config.yaml
hidden_act: "cubed_relu"
tie_word_embeddings: true
beta2: 0.99
batch_tokens: [32768, 65536, 131072]
Below are experts of layer 4 (counted from 0) of a mixture-of-experts language model. Rows are named router (the router's row for the expert), up (a neuron's input weights, with its number), down (a neuron's output weights, with its number) and show model dimensions 0-95. Each number is 128 + 24 x the weight over its row's rms, rounded and kept within 0 to 255.
After each expert's rows: a language model's description of what the expert responds to; "gets" lists some tokens that make up at least twice as much of what it gets as of all text. This comes from a sample of Wikipedia text that the model never trained on. Tokens count by the router's weight.

# expert 16
router [148 118 150  98 204 171 133 148  84 126 120 146 161 139 104 102 141 111 157 105 155 101 122 142 160  81 139 151 114 159 156 116 152 109 134 125 121 146  85 113 146 108 146 106 132 132 137 142 171 122 121 139 121 164 169 114 130 145  96 144 131 163 121  81 110 144 132 131 146 133 126  95 139 156 100 111 119 140 158  88 127 157 124 122 121 118  93 156 139 137 103 157 186 111 136 114]
up6 [104 137  95 131 128 188 151 134 148  97 106 129 145  89 189 140 145 104  69 101 130 158 106 153 150 141 103 118 139 130 128 156 112 112 133 123 110  97 114 121 107 150 151 127 167 146 149 122 150 131 119 104 129  92 122  98 146  88 157 127 132 101 131 121 172 115 124 151 102 103 130 152 150  94 149 148 102 146  94 121 163 148 151 105  92 132 140 100 142 122 163 151 137  82 147  96]
down6 [120 128 146 166  79 145 124 149 105 116  86  93 113 139 160 145 159  85 112  89 117 150 177  95 149 126 134 162 131 106 126 133 117 102 138 129 163 146 150 104 154 161  91 118 145 161 100 109  85 129  98 129 144 118 104 136 124  96 154 138 157 116 137 137  95  97 135 135 180 133 103 129 103 124 171 105 107 118 100 163 156 116 121  87 129 121 130 159 143  89 137 144 160 141 141 129]
Infobox and list separators. Colons, dashes, semicolons, slashes and coordinate marks in infobox fields and lists, e.g. "1961–63:", "Strokes:", score dashes "6–4".
gets: ":", "–", ")", ";", "-", " /"

# expert 7
router [104 127 164  95 126 152 155 129 100 101 124  97 122 129 118 130  93 129 149 108 131 142 185 196 110 113 108  88 125 135 143 119 155 156 110 122 126 171 109 140 160 122 111 123 183 124 135 113 123 154 145 143 119 169 115 101 114 153 128 133 107 174 112 127 175 119  94 141 141 158 135  95 127 143 144 156 130 144 105 123 134 132 148 145 146 107  80  96 105 176 114 140 178 137 139 114]
up6 [119 124 115  93 118 113 136 173 123  90 104 159  81 108 155 127 146 124 135 138 116 140 108 115  86 120 115  89  96 121 145 156 150 106 140 164 158 174 133 150 165  87 144 145 158 120 101 108 130 147 126 121 121 115 114 134 157  97 118 178 153 119 141  94 148 101 107 128 143 141 119 154 112 176 148 106  93 131 180 133 146  97 132 123 145 104 100  80 118 160 128 118 151 173 125 118]
down6 [116 130 103 132 126 117 128 134 138 145 128 159 122 126 121 141 127 121 143 136 114 123 127 174 127  69 117 156 154 114 151 111 103 134 147 122 200 142 156 151 167 136 151 187 139 142  99 120 143 170 104 124 109 118 101  73 148  95 133 126 108 166 104 109 159 131 166 121 131  95 125 129 133 134 173 164 112 114 129 121 111 157 135 102 136 142  71 137  96 112 163 120  92 156 124  98]
Given-name starts. The first name, or its first piece, of a person in lists, casts and rosters, e.g. David, Tom, Lar(ry), Jo(anna).
gets: " L", " D", " Al", " G", " J", " M"

# expert 4
router [136 129 107  86 131 118 133 171 121  79 165 112 170 120 129 108 147 119 114 169 126 152 156 149 154  76 124 131  96 132 133 110 152 144 140 173 151 129 127 115 144  95 136 141 130 129 107 173 152 156 168 131 117 159 117 146 129 145 135 143  82 169 120 100 131 117 120 180 139 126 112  98 107 165 119 112 149  98 132 108 123 142 131 129 153  86 113 100 142 185 111 149 154 122 107  92]
up3 [156 131 119  94 128 130 103 131 125 131 118 110 113  96 128 142 112 150 119 105 101 104 138 161 123 131 112 121  77 142  93  73 100  89 130 119 136 170 128 152 148 154 134  85 144 198 112 166 104 122 150 109 128  89 130  79 147 103 188  92 154  83 156 123 142  95 134 122 132 156 135 122 105 147 129  90 152 161 157 110 119 141 127 128 127 157 130 156 107 123 123 117 128 116 137 136]
down3 [126 163 116 129 113 139 151 102 160 128 115 101 132 127 154 120 120 171 137 110 149  46  93 120 115 150 137 134 135 105 133 126 125 106 141  96  90 120 155 139 135 119 135 123 140 176 151 142 137 120 126 106 105 177 144 144 126 125 101 145 154  87 155 109 101 115 159  79 111 124 112 135 128 113 164  72 124 146 141 114 111 154 116 125  99 159 169  71 151  97 112 109 107 126 132 156]
Digits in tables. Numerals and digit pieces inside tables, score grids and numbered lists, such as matchday numbers, innings scores and statistics columns.
gets: "1", "2", "0", "3", "4", "6"

# expert 20
router [124 129 145  80 148 135 127 134  91 100 129 143 150  90 100 121 141 135 129 130 102 105 124 129  95  79 102 145  98 167 131 143 148 150 110 143 140 121 135 185 128 107 154  90 187 112 139 150 128 153 147 123 124  93 172 146 102 128 102  84 119 129 126 103 140 171 112 152 130 111 124 148 131 160 119 111 126 145  81  55 120 106 123 142 102 126 131 147 160 116 116  98 128 134  95 109]
up3 [136 119 124 124  75 162  97 112 148 144  96 128 124 140  96 104 166 105 166 107 137 113 126 117 108 147 108 149 170 177  97 133 162 147 159 171 150 137 135 130 132 135 130 104 134 102 132 183 130 157  92 128 123 130 141 138 141 116 146 157 127 133 117 137 111 113 167 116 121 149 185 170 129 174 127 149 135 118 164 112 133 158 107 164  97 138 139 179 115 113 118 125 167 119  98 156]
down3 [127 104  97 120 140 137 124 128  90 120 116 119 154  86 156 140 115 161 127 140 118 146 121 127 152 152 126 138 134 159 146 137 128 138 100 180 150  87 131 156 160 169 121 141 141 117 106 104 133 117 130 109 142  86 114  96 124 196 142 128 130 118 140 128 123 136 157 114 100  85 174 103 113 136 128 126 187 134 102 100 122 143 118 133 107 122 146 164 156  84 182 128 126 174  83 142]
Copulas and auxiliaries. Linking and auxiliary verbs and "as" in descriptive clauses: was, is, has been, became, "regarded as", "known for being".
gets: " was", " is", " as", " were", " be", " are"

# expert 13
router [ 97 115 131 145 128 127 175 116 117 119 137 122 169 137  94 151 143 122 123 159 137 134 141 168 144 144 145 143 118 132 144  87 180 104 127 145 145 178 105 123 149 146 142 107 126 128 146 144 100 125 129 132 116 123 145 131  99 132 114 116  63 158 115 126 140 142 118 135 152 106 150 114 165 125 116 164  93 112 156  81 126 131 155 172 155  85 131  86 170 136  68 129 151  95 161 117]
up4 [130 153 133 124  68 115 145 114 117 157 128 112 147 105  93 106 166 154 175 120 100 114 108 154 135 112 127 106  76 160 126 102 120 130 153 114 127 163 109  46 125 125 126 150 105 161 138 131 131 122 132 154 172 121 129 105 172 138 120 118  82 136 101 110 121 107 132 101 108 111 130 125 119 138 122 167 130 112 101 178 128  78 114 151 116  94 129 124 117 148 103 123 169 139 139 133]
down4 [146 125 113 117 106 108  98 163 128 157 117 110 130 130 135 183 145 141 100 123 123 153 119 131  95 152 125 106 155  89 108 149 112 152 108  93 127 118 143  71 153  69 145 147 108 139  78 109  99 118 123 150 125  98 141  69 145 144  86 101 139 131 141 120 144 131 109 130 104 113 131 138 125 140 128 157 157 126 159 163 110 120 150 118  91  71 109 117  75 121 147 120 146 135 154 106]
Astronomy table cells. Cells of minor-planet tables (km, MPC · JPL), plus capital initials, coordinates and dashes in sports and election tables.
gets: " S", " K", " H", " M", " T", "K"

# expert 2
router [140 167  95 118 154 122 105 135 121 100 154 113 137  92  94 120 132 163 137 116 119 133 150 157 119 131 116 131  65 132 166  84 125 141 141 162 103 140 140 133 126 110 127 116 121  74 149 124 137 139 162 147 132 133 158 138 136  97  67 122 132 112 106 141 130 166  96 166 134 159 117 133 157 180 139 131 103 105 137  86 107 125 117 153 104 116 141 121 155 103 124 139 144  62  97 154]
up2 [141  99 115 127 134 122 138 120 132 101 178  99 113 142 137 104 127 168 113  84 135 160 111 182 128 111 161 130 176 147 133 145 103 110 111 158 125  95 138 113 120 118 134 117 162 101 126 109 145 123 144 142 109 133 128  88 123 103 103 148 104  98 119 137 174 130 155 100 108 186 120 123 179 136 118 118 146 162 114 110  77 154 123 113 108 153 146 140 156 143  98 166  92 106 111  91]
down2 [132 159 104 140 147 129 102  76  93 129 136 101 146 125  82 120 118 110 107 134 144 132  98  94 130 131 136 128 125 106  98 169 131 104 131 124 131 116 150 127  97 154 131 141 170 135 155  92 168 118 116 106  87  81  97 109 150 132 129 139 134 139 139 131 113 151 110 127 147 138 152 156 143 125 162 135 161 150 107 114 137  99 139 143 149 138 166 197 157 168 129  91  96 131  64 121]
Prepositions after nouns. Prepositions and quantifiers linking a noun or verb to its complement, mostly of, to, with, for, e.g. "number of", "risks of", "about".
gets: " of", " to", " with", " for", " that", " by"

# expert 10
router [ 97 145 157 116 181 197 123 158 124  76 161 100 140 154 105 123 165 140 126 137 134 122 133 137  92  95 149 129  76 149 147 146 125 136 105 151 156 138 137 124 126 126 131 132 142 107  87  90 146 135 130 130 140 142 136 165 129 111 107 127 129 130 100 128 140 146 130 168 121 140 150 118 138 154 142 142 118 134 119 110  74 142 151 150 106  76 122  61 164 115 132 162 132 106 102 126]
up6 [119 123 111 141 119 165 126 163  94 168 140 107  93 144 132 122 128 173  91 143 123 120 129  96 179 161  82 141  61 117 166 150 137 135 119 137 164 122 128 164 129 132 129 151 157 151 110 134 124 125 130 140 130 126 141 156 113 113 106 134 133 144 110 137 102 123 109 104 133 132 133 117 127 125  99 163 114 176 179 126 108 119 100 125 157 150 103 135 109 163  95 143  79 104  66 121]
down6 [ 83 158  71 143 103 162  89 143 158 142 109 104 114 143 145 106 122  87 100 162 133  89 109 102  67 103 122 145 122 115 145 165 133 147 156 147 142 136 131 149 159 134 116 160 133 135 141 131 136 102  99 111 109 148 146 103 111 118 146 113 175 129 138 146 138 113 124 101  73 135 143 122 154 132 136 145 173 133 120 165 110 139 149 111  92 137 133 100 101 102 119 150 137 164  89 107]
Sentence-ending periods. Periods ending a sentence in running prose, plus clause links like and, which, but, although, before the next sentence begins.
gets: ".", " and", " which", ").", " but", "\"."

# expert 21
router [105 131 107 113 143 177 147 122 119 122 123  83 150 150  90 121 135 114 137 127 154 158 137 155 118 128 144 115  93 112 128  80 117 120 125 142 106 179 160 137 137 130 123 106 153 154 147 132 144 182 146  94 129 127 101 123 123  98 128  92 119 155  93 107 118 120 112 142 147 154 146 125 144 203 133 143  84 148 153 109 103 131 110 135 101  88 115 142 158 132  94 107 193 128 104 131]
up4 [129 119 119  61 119 107  92 156  93 155 130 115 130 150 137 117 128 105 134 125 131 181 156 157 145 109 137 105  87 116  98 140 140 141 123 147 157 131 159 136 158  95  92 120 126  95 120 137 104 156 110 116 118 138  59 141 122 135 136 126 131 105  93 115 146 124 115 149 129 158 142  79 144 175  97 138 117 122 135 168  94 119  89 138 161 122 130 107 102 177 167 141 111 144 144 124]
down4 [144 137 114 141 116 125 147 106 170 133 124 141 100 151  86 123 113 152 130  78 147 136  99  93  87 114 151 168  97 113  97 157 131 143 123 143 141 142 178 142 146 149 162 150 159 206 137 131 119 159 127 136 169 155 139 139 148  97 124 141 145  94 127 112 135 137 140  93 171 135 163 140 149 121 157 166 124 108 128 100  94 123 126 129  98 109 132 148 127  92 171 116 129 109 118 147]
Table cell separators. Mid-row pipe separators between table cells, plus semicolons dividing lists of scores or numbers.
gets: " |", ";", " -", ");", "%;", " images"

# expert 14
router [131 138 121  96 150 146 113 105 124 142 139 115 155  83  93 132 127 106 156  90 153  78 167 166 115 120 125 159  93 150 122 122 179 130 136 115 115 159  97 111  81 134 160 137 174 137 143 115 154 160 118 132 146 156 117 135 129 112  90 129 143 143 111 145 135 170 144 138 108 142 136 161 142 178 155 131 123 123 149  79  87 132 134 132 149 114 108 138 182 103 126 109 152 113 101  99]
up0 [114 167 163  65 158 133 120 122 133 134 128 111 107 123 108 105  84 118  97 133 120 172 152 144  83 120 108 105 176 117 138 162 128 115 155 158 138 175 106 137 114 155 120 134 130 145 155  97 140 128 173 150  98 122 140 131 114 124 150 105 153  98 111 173 138  96 137  74 168 148  74 137 138 137 133 137 104 134 120 116  84  98 132 141 131 100 121 125 101 115 154 104 135 146 127 120]
down0 [142 109 109 126 143 123 124 123 141 176 121 167 178 142  84 112 143  76 102 125 107 156  62 162  92  90 115 104 157 146 166 115 134  85  98 171 121 144 126 164 126 138 110 168 109 113 138 109 113 136  95 168 114  98 152 106 129 143 125 173 123 111 139 119 119 151 125 134 119 151 146 130 114 149 146 132 182 116 159 143 139  98 139 125 138 123 106 121 137 131 148 139 131  97 155 152]
Location and time prepositions. Prepositions giving place or time, mostly in, on, at, during, until, near, as in "a small town in".
gets: " in", " on", " at", " from", " by", " In"

# expert 12
router [125 142 134 132 150 128 170 127 144 136 112 107 184 137 125  84 128 118 106 114  83  94 164 147 123  85 122 134  58 117 133  99 131 109 120 146  93 130 106 119 129 124 127 126 152 124 111 168 179 148 146 117 130 157 142 100 107 144 123 114 108 175 111 124 143 152  99 142 129 141 120 127 176 120 154 167 133 132 116 146  94 149 152 132 172 124 109  74 150 153  82 140 160 123 125 127]
up4 [146  88 163 158 128 105 130 157  81 127 151 108 112 157 114 119 136 141  95 176 121 115 116 137 128 141 118 120 108 123 135 132 108  98 134 102 135 148 142 122 122 135 160 159 155 115 159 156  99 150 137 135  46 114 145 125 135 144 146  96  95 142 120 113 143 119 133 144 133 142 114 161 157 127 129 112 166 112 141 138  85  85  70 164 126 136 117 104 159 100 165 108 157  99 120 166]
down4 [ 90 139 117 158  77  75 137 111 123 133 114  75  96 158 102 107 144 127 125 131 102 130 122 111 112 156 155 136 124 150 121 123 138 120 131  88 162 152 132 132 164 152 130 152  98 102 115 137 104 137  96 120 104 115 139 115 157 129 183 107 152 156 135 103 112 113 145 113 165 131  88 153 181 113 174 108 171  97 127 162 137 134 123 132 163 140 149 135 133 135 152  88 115  96 101 136]
Year digit prefixes. First three digits of years such as 201, 199, 202, mostly in dates, year ranges and population tables.
gets: "201", "200", " ", "202", "199", "198"